config.toml
num_hidden_layers = 9
d_expert = 64
d_shared_expert = 64
moe_layers = [2, 3, 4, 5, 6, 7, 8]
routed_scale = 2.0
shared_expert_gate = true
init_std_router = 0.0137
lr_router = 0.00137
norm_eps = 1e-06
learning_rate = 0.00607
beta2 = 0.98
batch_tokens = [32768, 65536]
dataset = "wikipedia_en"
Below are experts of layer 6 (counted from 0) of a mixture-of-experts language model. Rows are named router (the router's row for the expert) and show model dimensions 0-127. Each number is 500 + 40 x the weight over its row's rms, rounded and kept within 0 to 999. Numbers have three digits each.
After each expert's rows: a language model's description of what the expert responds to. This comes from a sample of Wikipedia text that the model never trained on.

# expert 60
router:451528448542522543515447511555537435501531509523390506479499519509499492560411506476386485534468550509496475486539476447525501457497522516522434559535485473520522501529445486542592468513541460460552503492501474430493466533506480492478523553402520486505493488497406491598500558582587499506526503512489474444471515476514516431529524512505515508476415506557504573495529550516473507515466
It responds to: Field names at the start of infobox or list lines before a colon, such as Born, Coordinates, Genus, Order, Country, Website.

# expert 12
router:517539418497581551516493520548501402436510525514444478463482464446465401462444570488471529525458545544510540458509472518525454492490521481415458476504527529511566439556509480508504547516502477436507554443489528553474494498547522438495549493504608546510498512516469436520481554496535534515524489531591493457468493491469429520490486488465481511484496489561486521456596456571526465490537
It responds to: Subject pronouns and relative words opening a clause before a verb, such as he, It, she, who, they.

# expert 49
router:539537452510535547542461471433551495440506501524445481485477488486486455495435526435475507455500512490476575421489463540601493443522527474495459542500496590508539451466484452547553426498538537535443525578459417494505535547443422505492526525452542495468501448525504485538465525477510501507486496522496481431489491453556406516479518502556506457490435467515456610499530560493495497516527
It responds to: Common English roots starting a word or compound before suffixes, such as Com-, back, high, hand-led, under, down.

# expert 25
router:475499465516578492574442413489527480437474469469495455523460486551452449482474450503462492465519571478508539452559495540494551424560523488441519542548564472512562515580525472472452458512556487502556502523527504523515481508500485469462536528473517480457416550479480554494498536536506470526510540498508448513472526443506504550503498530571542524513426470531503503523588571550482386484429
It responds to: Forms of be and become after a subject (was, is, were, been), plus pieces with v like ev, ov, av (Nevis, oversaw).

# expert 54
router:530558468519514477571511483406518489456505445455391491494448492472449452485478545438463529485444554454467491479489453487550508448478450477483475488493462515543569463478456503475539530469520473464492487519541451447503508535472562562510540516522508438437485476478464475494515462474580504553542555483585474478493447518563448534448483461522523554447479495513478606449571495452506538538558
It responds to: Common noun stems that often take a suffix, such as season, team, War, ship, child in childhood, neighborhoods.

# expert 56
router:485548443564619478531504454495495469425505496515512498470546487435483483493459482463425527545395515516515501434534455535527518504548494478436467474548474519612537504463540493537505533498513511493543548504476498497529481487487528454467587489466516485499480515454521506593501557510524487484435504504542431532415526466562458567474543492488491539460504532543505507464584524573573476511470
It responds to: Final pieces of place names and surnames like -ington, -ford, -ham, -ville, -ley, -burg, usually followed by a space.

# expert 38
router:515536376503522441528536445481609452477491494494473484516473508527388461503371508496454508547495516481435499562467509451537505453508502503456493528555447546586508482504501456534505510485457448449477531525501464506499515510556547477464564557488507492441478495521425496512502532490519462482479586463540433543428503450534531495533474493549517487470475428493444502471499525569507480496477
It responds to: Prepositions linking a verb or noun to a place, date or organisation in biographies, mainly in, of, at, from, during, throughout.

# expert 28
router:502490483556550453521485453593560427394471528558465470510523479472483489527455489459478503542468509513523557494509499481529454457484501505471448432545570492550485456541515454491564505542474464470461495637525481551459506537478523581466570507484573508453418598499454459538500548479506436507479492520546454525505450444528470512491479540471492499461487440522456531514520526513490475499532
It responds to: Periods, closing quotes and parentheses ending a sentence, paragraph breaks, and opening quote marks, such as ". ", "). ", "." ".

# expert 9
router:479519455531499456522497517464541475467473565483467471482461550538431460512422483504468431540485517540508455471513536536476461519598462501417445463579492546534507466487483513532514453517569509436536474515514529540459539523547549547485597531463508542482513544489476515546528488530506445441463510516606462457516489434518513478533417546472498505504449499502396553454510560457524455514462
It responds to: Two-letter pieces such as ac, et, ot, il inside words and names, often after C or B: Caretaker, Catalonia, character, Rutgers.

# expert 47
router:506503497543571400542513449499469419416450509569469440490517482507441513468424541467436484597511514454464487458535571484540511490487473459480468540539493548610498493546490501517574531511482471511460533578492451522488467580509447487456575544460587522466486548504508499496500555518519482463463464513501512490516417438491466503526495542482475485456493499523523537486518554532487440521504
It responds to: Paragraph breaks, sentence-final periods and == heading markers where a new section or paragraph begins, such as before Sources or Impact.

# expert 26
router:471569502529494533525476487535543465414517495568424472485441481480472484512520542505448559511456461455519545503594544507602530501519531442483460480529488538492555499429483505525472575442464498472491488519508509496472460542521457499490535476536630551454460478495440480534480562573520472449526526468464455489535507464584536515506475520494504518472498481546493554431523575487513428564498
It responds to: Word starts of verbs and adverbs in running prose, such as dis, ex, sup, trans, indep, plus to, before, again, behind, -ly adverbs.

# expert 36
router:463538436471547537511552468509520500448489553501463532475475519503405480475477501466486482474475553478522515435519538454483457433554507413469549551490497536515584492483509484529497472490443456507451535564479418435541553549480425524466556496466513523477515459461512527531485581580520533535454482506541542490432524416486509538541507488522564460442462488523532542469536569475578443500523
It responds to: First pieces of words beginning with a vowel, such as ass, em, im, all, and the words After and During.

# expert 8
router:504547469601503466540464506460490471468428514480429477451465420536443475425484532506530498510493498527521512516510462555514509434490398475490440526541532432540560531475547501538508521520496446436525453494478486575539471544486514531520542496538519501466454499483501501536467531483467505441532514479523495461483484460557378530537466562560468496416519460527435609501516489458486460526515
It responds to: Inner stem pieces of Latinate words after prefixes like con-, re-, in-, before -tion or -ted endings, e.g. struc, resul, direc, loc.

# expert 16
router:459528502524568523604549473501587460483471502507497505491475410494448427463468528400505518533477524493546485544496527425500466475465443495453505517493523513561531522533490510537610525489495496455432523528476488534431512533502528474479573534477520499475486495532448520559491518533515415485477531528475453505406543423559496502548514522557562556477477498481518544447589542487507486527499
It responds to: Linking words between proper names, mostly places and routes in geographic text, such as via, near, and, located, in, colon.

# expert 32
router:445564518575569501604462508477535440447464476550408506463550453467471518453501552454477521518481563518448460507506569578540508492540506520498491516563514494475473495553501424503548523487484462528509518434509515520475485568509483525531542544504547499479504489461494602542541544549549443528493511490559480536442503502529445531505498506528509532504434411493468511459496572566542505490572
It responds to: Pipe separators in table header rows, and adjective endings or articles in scientific or descriptive prose, e.g. tical, ological, significant, the.

# expert 58
router:522580480539543442520518495486506442428500570490403501439528478454479422447442565485489526451432511457479486516486512530550448448564482507512496522522556426490495471519483538446584479542481495498510512537534550484537507554505476532493563589413505538485441450495508593519514525547505506541492523483536477521498522523492470486510525490476465492440435547483485536529525525508609460558540
It responds to: Word pieces built on r and l, often mid-name, such as r in Irrawaddy, Har in Harris, ar in Delarue.

# expert 35
router:499547465551593455522489399465540427494534473485474507507522467489440494495405595412448479534482545499470468491548524537532517487478565419496465498547510545495427524512467458474530511437500486460499512507541485512541480538464432486483563532498534468393497479534520488555537572578497480458512529489509465420508524462465442519524509551499532547478501534520481566478492540476496451449503
It responds to: Line breaks ending wiki table rows and list items, plus table dividers and breaks before headings, such as after a closing pipe.

# expert 59
router:505555501587547546526521469483545448466494498549389513463421506526484450505487532466455469477524518489417530501498536499517565458513498442531438501511506510478582515485480534465458523466536507414551474523487464475441454527609430566489529487479539507441469497541460471524486537572536487457496485466492444469498503498546466513514493526521533508468436485548498577470525555573525402517475
It responds to: Opening prefix pieces of Latinate words after the, a or to, such as comm, inter, cont, att in attack, sub, requ.

# expert 21
router:491531464548542488504510449545534493485526559563436496473486469459443505439467530460496514537464586450497515469522535467496512488566516485456492478451475583555496424536458502507516505496467449540469543520439434504576467509493475459481538472522571480502463512481448477519471537434497503445533555519562513488540494378468513478542442520502563460496505487582436617457549537502482485481483
It responds to: Word-final pieces ending in s such as es, s, as, ts, os that close plurals and names: assaults, commands, Santos.

# expert 24
router:484572475537546513519501534454487462445480534533428516461520462506450530518503494403479462495493531581433586528533490484410529468538483482441467466505489541506554498458581563441520505475458523457485491536556484520561492485490531525465581566428505525468485493467537509511499495548554447519505510500544455467465484483542470438445509463514508510435403487549507572462516531486543465585526
It responds to: Opening consonant-cluster pieces at the start of words, such as st, cl, bl, gr, tr, in clerical, Quickstep, slump.

# expert 5
router:451514496543565568530521479552612449495469488480447480478508472502479468491475470465498455527496510559476489535501456565481487474490515485462456486510461437561538474500508428471567508424583434476512523527463452492570411554502466490510560545495539530385508477527479450576477563528562485488553497513582470502454523504507490497477507528501480522453467476465483538445508556486582537543488
It responds to: Past participles and role words after was or a dash in credits, infoboxes and award tables, such as elected, awarded, released, directed.

# expert 13
router:498531435491553514538460426520523480455506532567457438499492442473453518544506538478459556520433505488484502507549568481490463460523503504462477533511470463552494463512503410500524477535484456523468508576462487501530451493507516451401566515469539484530490423529488595515503544564467524458572497548496478469470517465410471480518533463505463475515417501445467548484566587482514419546504
It responds to: Mid-word pieces like am, al, z, M in names and foreign text (Dun-am-is, Ti-am-at), plus scattered function words and commas.

# expert 61
router:482623460508547493530489509479509441440518525496455504438463503492465453526452554455513493484486480474432486500577533494538526447479512504506450483519516480524439484556463539493596477519507450533467478580511498512526493520569500478482534524501493460500478542481482507571477496493489485434522560488528469499522578425513499505575497497512536537521411503564376593499557500583478510561521
It responds to: Opening capital syllables of place, club and personal names in tables and lists, such as Car-men, Bar-, Mar-, Mc-, Man-chester.

# expert 6
router:531515484497488595560485463510528458469484531447465465522531469441396475476507542495525502488438621502492571491510556471574469464454473519506477460533499511548510509537489562494459419505490428475565553531466488547518478545516504503448614502460555519479420511530479526549531496507489427487456477475482504447423507402484499542519523482538488486536455496514480578479517522510505488527545
It responds to: Punctuation directly after a digit, such as decimal points, score dashes, time colons and thousands commas: 1.8, 6–2, 4:28.

# expert 27
router:424519498593492413546548448531506507459506540515420524454407475438455495479506522474429468532421604496473496528467519497465483459566453457502496535518497476531497531488457485532538525541525484534483490499509470510499451503474476502388541529487502532497487527486516535514468554510519520481507599526610483467509456395492465563461467491481533513506467499482503533543554551519504468574477
It responds to: Word-final pieces such as an, a, in, en, ia, ina, ville ending names and demonyms: Ottoman, seaman, Kalyazin, Platinum.

# expert 42
router:455503463552488484573525426545499471505510528516382502519423444454449535501472510482463482523359553480520491500553554443510524457545504447483488484471504446493492496515430518523519562492526484477573526494505409478525502532465464459431561455498493478417471484530511446531481542468569508513499531514511497447498462443515465496504485519541494520463511508533497621470563564513466483520489
It responds to: Last digit of years and figures in infoboxes, lists and tables, such as 196|8, 201|5, 202|4, plus closing brackets.

# expert 2
router:457512474483520437569448500474511481481487494528444465524408536486437494478469479467418429498465518518460475562531505532542523416510448467515467503512538492494468498579517516517465544485488455433504505481488445525487514627529424498480540482496464435455456474511508444520527599509558481534548530454571454457503473481503455506510485462533484541485454476532501573522577546584476472546499
It responds to: Opening pieces of country and region names (Indi, Pakist, Europ, Mexic, Portug) and final digits of years or numbers, often in sports tables and biographies.

# expert 19
router:462576510549551524510519458558482495437459485557487506509462464478447538468474511453466520558486507423432519450529533527488499466475473489501459469532559507554425506470462471534512547439447491444454506517524451534477493557489497478456500504457525534475509542490444484542558539525489505509448569444519504436499509467604532557538572527513529527482452480486466584517519586519506409455591
It responds to: Opening one- or two-letter capitalized pieces of proper names in lists and tables, such as Pr-ince, Br-onzo, Ne-umann, Fre-ethorpe.

# expert 37
router:453529509539485464518476481568478473470476553540467531492447475481415516490539544469485526524430504492461545482543504487496484426549465453480505494556548468571471473471529461598546484461448458485445458554447427511467504494477526484416515517457567545452488516464511487526507521519486504466515564454577436482468526458507450552438586551568503513495488507499541589561522566492449460513520
It responds to: First syllables ending in a vowel or cluster of common words, such as jo-in, so-on, prom-otional, av-o-id, disc-, reduc-.

# expert 33
router:478554449622572486564541414494524463500437531451470523508515492496522491515514496451456454533472592502486496493484568539486532510555437490415487518531466507571560476455486462526532541484532437488478515505518491489513461568521485510427535541510535569435505506492425539557468605484547450458521520505539502521445512474558440569503478496503490500450500508525451508510500495516586466514491
It responds to: Suffixes with trailing space like ation, ment, ency, ary, ant ending words in organization names or titles: Protection Service, Lieutenant.

# expert 39
router:473559491505521447515454468542553465409507511469476519426527435485498469500427464442435463497481556499470551529508527537522468520530455491409521441528467504522575438427437452492526476506520476492477569545501506480501456514465521505480547533432518572460449517487504535606529534469482446477539473458564483509439502512551461558490535518499503520453480546506495508466594511470587494481454
It responds to: Unit abbreviations after numbers such as m, km, ft, mm, kg, plus word-ending pieces like yards, voyage, mouse.

# expert 0
router:513556435527496549531474446501537344392502497483497465475498507512452551507420498477506471516441503481469511526477470512530523456532516497505521496546539499559465444526485498531488535507497500481477555505482496476449500521532530448446532541464538467445412467529430558501496602495450452501546577522501466537491545400499503516500524501538466490497435507487530519416526505536519404528502
It responds to: Month names and the prepositions or commas around dates, such as "on 3 November", "In", "September 3, 1902".

# expert 53
router:440537472539575510551478504490533481495534479459371442471477439499402535491522519499450485530470571477452501447472479537537527459542447500507415505523515498538584447498517498492514555555541498476455504530480525539521485601497419513496553502517572466452495496546481495512458581507537508483446488531490520495538503442476450525498414503455502458472474451496479572465522506524577487544528
It responds to: Middle pieces of longer words after a prefix like con, comm or ap, such as the end in Independence, public, exist, stitu.

# expert 17
router:533546511513550502489527454495511486455496482460468516423456479498409466478434500500452505479392501493513548523558502526522458447540457513493524412522440477533482507502508458532540512509498462493523497518476551478452464518441502532395531599525564553475384483474489576445522526502502467536492508557521478436516441516533525507518600511506465517503446469513443530448545544500553456490533
It responds to: Word-initial letter pieces h, H, j, J, w, Y and Kh or Zh, plus stray Cyrillic and accented bytes, such as husband, Hull, Yasnogorsk.

# expert 29
router:498538425579621468480502484493529505464530492476455513484454468557481502503474483443504468538474543480494511489505544558532449481573489481431482442491464533553546446465453470565499490521510408478525495509501469543508432566474488544464514492404571519420461485460423546551492556465466488497514502496554512505429478474505492513462469541516488526455518466535521521457576515468602480476535
It responds to: Ends of abstract nouns in running prose, usually suffixes or whole nouns before of, and, in, such as -ation, -ism, government, system.

# expert 63
router:471494512535549471517559472437484445423432506445399495515491436483450460453505473462454441534410498557503484461497475479495495446496485505498542544573489515546545500474525472525560472474484513499483499514491500471481532552553507524451588562502611575437479473453465518487499595521518409476482516485563510481464553458463447558498505510525483498520447523560476520456532527507480476561514
It responds to: Structural markup: list dashes, table pipes, colons after infobox field names, heading equals signs, and Preceded or Succeeded labels.

# expert 18
router:501520459551505481541542451529499486479492473542449494558428495467442511460476492437493488554397582433477498492512547457512474514507468467481472458523475517559563501488433444550521548490448464505479525487475453491473474565460478475389516506465478458436502513471492451486497482422551480529484551502573497483450484410563467492466532497525555486524467494524508579477628510500474490550482
It responds to: Last pieces that end a word, often before punctuation, such as -ation, -ity, -ouse, and place words like England, City, League.

# expert 43
router:527490500608596491547440480476519507490494476509491467515453490456467510479466498477520452499396508461525473507494499522608448469545447523477451481504495536462484492521534465525552516491451521505514505467552450505486419536532466549419544526492542481486459572549463553526470555455505511541531503455570514439481520478515458575515484524484494532480489523556474597512636497514477509448521
It responds to: Accented letters and UTF-8 byte pieces in foreign words and scripts (ø, á, Greek, Chinese), plus the fragment ati in Conservative, patients.

# expert 48
router:468522485502487457502519510530486483488454546538479494471460469410445517484435482464447539521370524472473531474492482480519441500508426444463460479549489474595457442482427437572518553465441445443549496476494482494495553554475450526424539497508539578473492537491504462474501519486549492476489561406577497512507473484542507492495546527514524571495500478443524526476526570440527514538502
It responds to: Short vowel-ending pieces inside words, mainly e, le, a, ra, as in asleep, telegram, single, multiple.

# expert 30
router:503549398500549468557462498543542446491524522503499541513512422436523533485470493478479437565465486513474480502515502549598525439580479484426506499510546499566439415532507440513502541513492476444465515466442453500582525548516486474479580511519494514463457477543514550565501529503481445515526489472554498498435554480482482491558511543520466588488423490499478516488496564581507497516557
It responds to: Whole numbers followed by a space, mostly in table cells, scores and counts, such as 12 years, | 24 |, 46.

# expert 34
router:510560453548530536533411537471523433442456523508538425538427527515460479458512520465448466521465556500457542524519454528516510453472517499471521475482489554550479483520459540528483525522453491424585508459522454499527507484511496474463557521486572455408485527538506580579493512503438476523489556444563452486480502388509504537466490523453469501480449509506475605460521535502531453510538
It responds to: The first three digits of four-digit years in dates and ranges, such as 198 in 1980, 201 in 2013, 190 in 1908.

# expert 55
router:471525412468604507557439491512539460486509504504410501514480485520432506486527571488486487488534532468406529521532502509570529425531493514487451495506556481501529420510510489484496544514495444408450523534505419553476460552506525502436517514451571460466484521506498540484502567476511524524515432508493437505522581471471527488485520495507499516425422565517497611516479519530520444467514
It responds to: Latinate stems followed by suffixes like -ent, -ed, -ing, such as serv-, resid-, gradu-, sequ-ence, curr-ent, deliv-ered.

# expert 22
router:450626466494528460572452484499467464457516578462420494408428433473472451530464482474508527544478512535483407510505515515469494466472501466501507534516559488554475499517536522492479452504490443455459484520506528488520555512501495466493541532484506484481531490482424534573479524564552523485507482462500465495482533463500395565488517575485493490455473470510401567479556458505520474590513
It responds to: Opening syllables of names and words after a space, such as Al, Ar, Con, For, En, as in Albert, Alpine, already.

# expert 3
router:479481437479549538506471439547527483491455543456443482478449504435483488496476528448523472564409502424541470522560563507574444491576521492501467508606518488490545489510511426456501529490497464497455540529430509482455457537476457476485574514381538551501459552463401519522482498469483510451520562414493479474495498463503490498534518543502460479487473476446513533494571498549528496496482
It responds to: Short word-internal pieces, mostly i, y, am, ri, ro, inside names and words such as gyroscope, Hollywood, Bantamweight, Columbus.

# expert 4
router:502511473517569468494536498415540400452470518504429496464490447432475489458378517463441520519460522526477509565531503528517503417544481463436508415471453475535483502453522488504511478506534442455522527543465465465433495537540460546529586507488501504504476455547513533496484485477545455409532519453566489481526468507494475463560463438599504503496486476475533540517493548513506458445462
It responds to: Single-letter or short word pieces built on p, b, m, t inside words and names, such as pro-p-agated, in-p-ut, Ur-b-an, P-reservation.

# expert 1
router:520522417525565462557461450455538512430460467431498410506536526451418431462455493473464513520386545487497522516546493575517459442507468519476449516564467598510445518509487472557499429511527508483504521521448491432495513501517502479509590521477518493482434544485399493513497483496517519509472525520505502465500464503532499479558484500458537607471479503499479600510530487505491493512483
It responds to: Short mid-word pieces inside foreign proper names, especially Slavic, Hebrew or Indian ones, such as Kok-ly-aev, Net-any-ahu, Sh-ary-insky.

# expert 10
router:442518453525513546570487504418514458494525477546494506471411459502414509451433523416489539536480559540489530470557540461552464495501490473436507426524517496517554494506467457443527528557484470506492527493510487499482541482469505526483549526400602539463439482452489528513476513495505541446551534509580517450455480490498421519533503522471509481485459522506477502448588513526520449586567
It responds to: Commas and clause connectors ending a clause before a new one, such as which, but, because, although, where, that.

# expert 11
router:519562491532545418517526487507490465419515569470432457456498452448491385468482531504477542456455552483483490491488508440524444463515460418477535487513488440505511436466523451481523528502495495460540525538577531495478503571494505508479539520409551562485460435501504564548511564552469528541469484475514497496489478528478512481516527435473480491438475545486427536440528560469602450505515
It responds to: Single-letter word-start pieces, mostly L, l and R, opening words after a space or pipe, such as Latin, Losses, lung.

# expert 51
router:474599443568516436506456512469472439506490532526394432431452484506469453484460535475505492499467514531523551514498534466510543526502521459488422526508503524546549470495527527505517548514497418490504466497460549519532540541517498461499508527417524454449521507501519485565425537526502521468514505421487505492498592418558430533507506594543486462478498497548473589488534478522535424526539
It responds to: Word-initial prefixes such as pro, con, ex, sec, dec, par, for, often after an article: process, conventional, proclaiming, Protection.

# expert 15
router:454503487470548486525546468539546456436472432515487489470496408472482487495465500449493464531415486498506481566517554478585472504493458477406478481588551536516518490524529480581490508476523494494515497558516418556495489514476510584486593554525516496454494534500425535594517538533491439432466565491528510485445488515513533490505488483491484500515459548528485525484595517546514421559503
It responds to: Country codes and first names before a surname in sports tables and lists, plus separators: USA, ITA, FC, Chris, Michael.

# expert 57
router:488530481465583498510575496424547468476517507467441462447451504465454514503483479480485480569458526509453573520605509499535518453522466423399505495471465457515475481499536393506483498470438491487497554551541499528475454542506563510444536538494507531485433502529466543495496514593533460516488429480539416504487541482482502509538447497553480561494459452537513520411476470533519530481456
It responds to: Single opening letters, mostly g, G, t, v, d, starting a lowercase word after an article: gubernatorial, grossing, temple, plus served, former, local.

# expert 40
router:485540484573494493475416473512501498451484548510467519430389415409522436461389507518530451547465595479544447482459466536502471484506463434448491517543543516597484481500484464495499476529502490504486509482503512479525501459532418454472548507519536539477491505481488491591501504485485538498514562467533482466534464430544434570494511493499473502461497485511462550517568536460498459570498
It responds to: Vowel-initial pieces inside words or starting capitals, such as in, un, al, ou, as in Alouettes, institutes, Herald, junior.

# expert 44
router:483561408507556445552452511524564428466539503529463477474478519452462481509467551472436505550507537515439544503502500557582474504508469455497466514506503454562509466489488423505555474519476486545494492469461550479603424592522530482418512560479537513452454499455490454552523509497520446464508521438535476514523542446492482496542475485504447595460451467510486503444520524562479454523540
It responds to: Determiners and quantity words before nouns, often after another preposition, such as the, many, several, these, two, each, other.

# expert 50
router:526531488524513484537501454482479494495534572489447490452466449464368537453491454464398471523478537479438553460538514492483501488524506458470456536522475490563570484500485492500470459483519376495492522539503482452559486526453492526477572532454500470505493452476497425517451557492525474564535511522582479481446527425486491466512463485598523457497444507458457564483534498523457457553465
It responds to: Final letter pieces that complete ordinary words, just before punctuation or -ing, e.g. t in sought, ch in sketch, ard, ross, able.

# expert 23
router:523532467507525495500482481547536479510524468538495482452482455451487482521434500472484519551441522516477501520496436510489565477527437412487438506513543468519492500537433436531480471462537406517474490497529497476549493528468511495503550618459498487411482517508505549623519582450521421569529460488562492432455552497519501489514512513487496523421499505512487572490536516540551424459564
It responds to: Entries in wiki tables on elections, sports results and track lists, such as Win, Total, Votes, MF, percentages and digits.

# expert 14
router:414574453522541504539533511438529478391480511496493494423473471436463465451478507492522472526487506469500494522494513449514509520557500510418472454507527446526546508529580470561506531532501511474530486556582428492468445545527503503442585552517531490548470556452432520557543558539546517508533519437495493498452460453567507562527501547497527521518481494475455575424541540551515478506494
It responds to: Connectors and particles inside names, titles and citations, such as and, &, de, van, und, plus capital first pieces of proper names in lists.

# expert 45
router:525520484509519497559472472488563493439470514488484518469521480436457471517460448395532494489490506508409549509535456577523462465497464433469428466529506507596520476539447474477521537470570423465475444514499478517482489537486488519476502560506489562391449440487496528600435529511573473498497527449526514500470469493560491524480483464506517483475471484461478536499527558510595508590502
It responds to: Sports vocabulary in match and season reports such as season, Cup, round, scored, goals, defeat, loss, League, match.

# expert 20
router:414510539547528482572472501509609479419468467559487457534455419482446471513489468448505496519421535550488518512497525475518475466514482503477531439497501475536471499520562495499532490527542482517537503520536535532457483543514537484482549540450540488444390477479433506530547575490495473561579543502522515484532437417590394527510523517563502555478470503548500522476497525473519482521534
It responds to: Opening parentheses before dates or notes, closing = after article titles, and brackets or braces in math markup, e.g. (1957), (born, ^{.

# expert 31
router:450558423546550442490515514458564517442534516546458496408529485464521415483506539420432450506508563525523479482521515494536466478560434453454480438533524519579526415466510543402482542470539501480518520515452509468556491507502487500518569542431523467455465475502519480577500552469526538468526506476529497504464509512524507488521488475451528504399486551545479530434535527490540453506541
It responds to: Plural endings and plural nouns before of, and, were, such as protest-ers, recipi-ents, descend-ants, plus the pronoun they.

# expert 46
router:470534447545533454483486373454506416453497511470431462505503462516506472524437517473428483467531490506503540439523521499479498512498474444492512532491529510529513472500522438519461440482503501462573469485506543548525505605512515460457655503514551511403422504508498467515445550530516466396487489436540486481484504423499511507504485506480500533497466530525461577533483512493469486517467
It responds to: Line breaks and list dashes ending entries in lists, infoboxes and filmographies, such as the break after a year or name.

# expert 62
router:522534510500583425530472455495494459469496492517475529492488543522445493469470533484525481559495475468478551466516493533519512461531490516429448412547495519510543415562577469559525465547557380490475504576488441483530475529464555484443513545482536576438488497475492498505543494476532472489500511541552482435459533451567494526496507467550440536519456538552433617487537515475476490477498
It responds to: Word-start stems of common nouns and verbs taking a suffix, often in music and film contexts: offic, film, produc, manag, song, Star.

# expert 7
router:505579474589529480509465484559505439484452503478455453509538496520475476488463480481506489474446489497481509486481513527522472459527420488467437455544472451511529450544533470600558495451545452434473438516471567513455503614512484479492508507510514489462494476514469498572513514515531485462527469461552487556483546448513457533589544476539511531500506506519337550442504501515497506459440
It responds to: Opening stems of common words and names (Pri-, Gre-, elec-, direc-) plus whole words in set phrases like home to, Award for.

# expert 52
router:521507518494527487527510487445496484499469486486499473480503385505434471521442457431470482526420525560440467472472492436541487476545461490474505489528534485517487437529560479464559516463538491510517465475484477486496534477515483538433566558483589495471474513559468572544478539509545447462513482425600509507462469491523455524487483498484531570492451478571516543433610488575481463528578
It responds to: Pipe separators in election and sports tables, especially before Swing or vote columns, plus party names like Republican and Labour.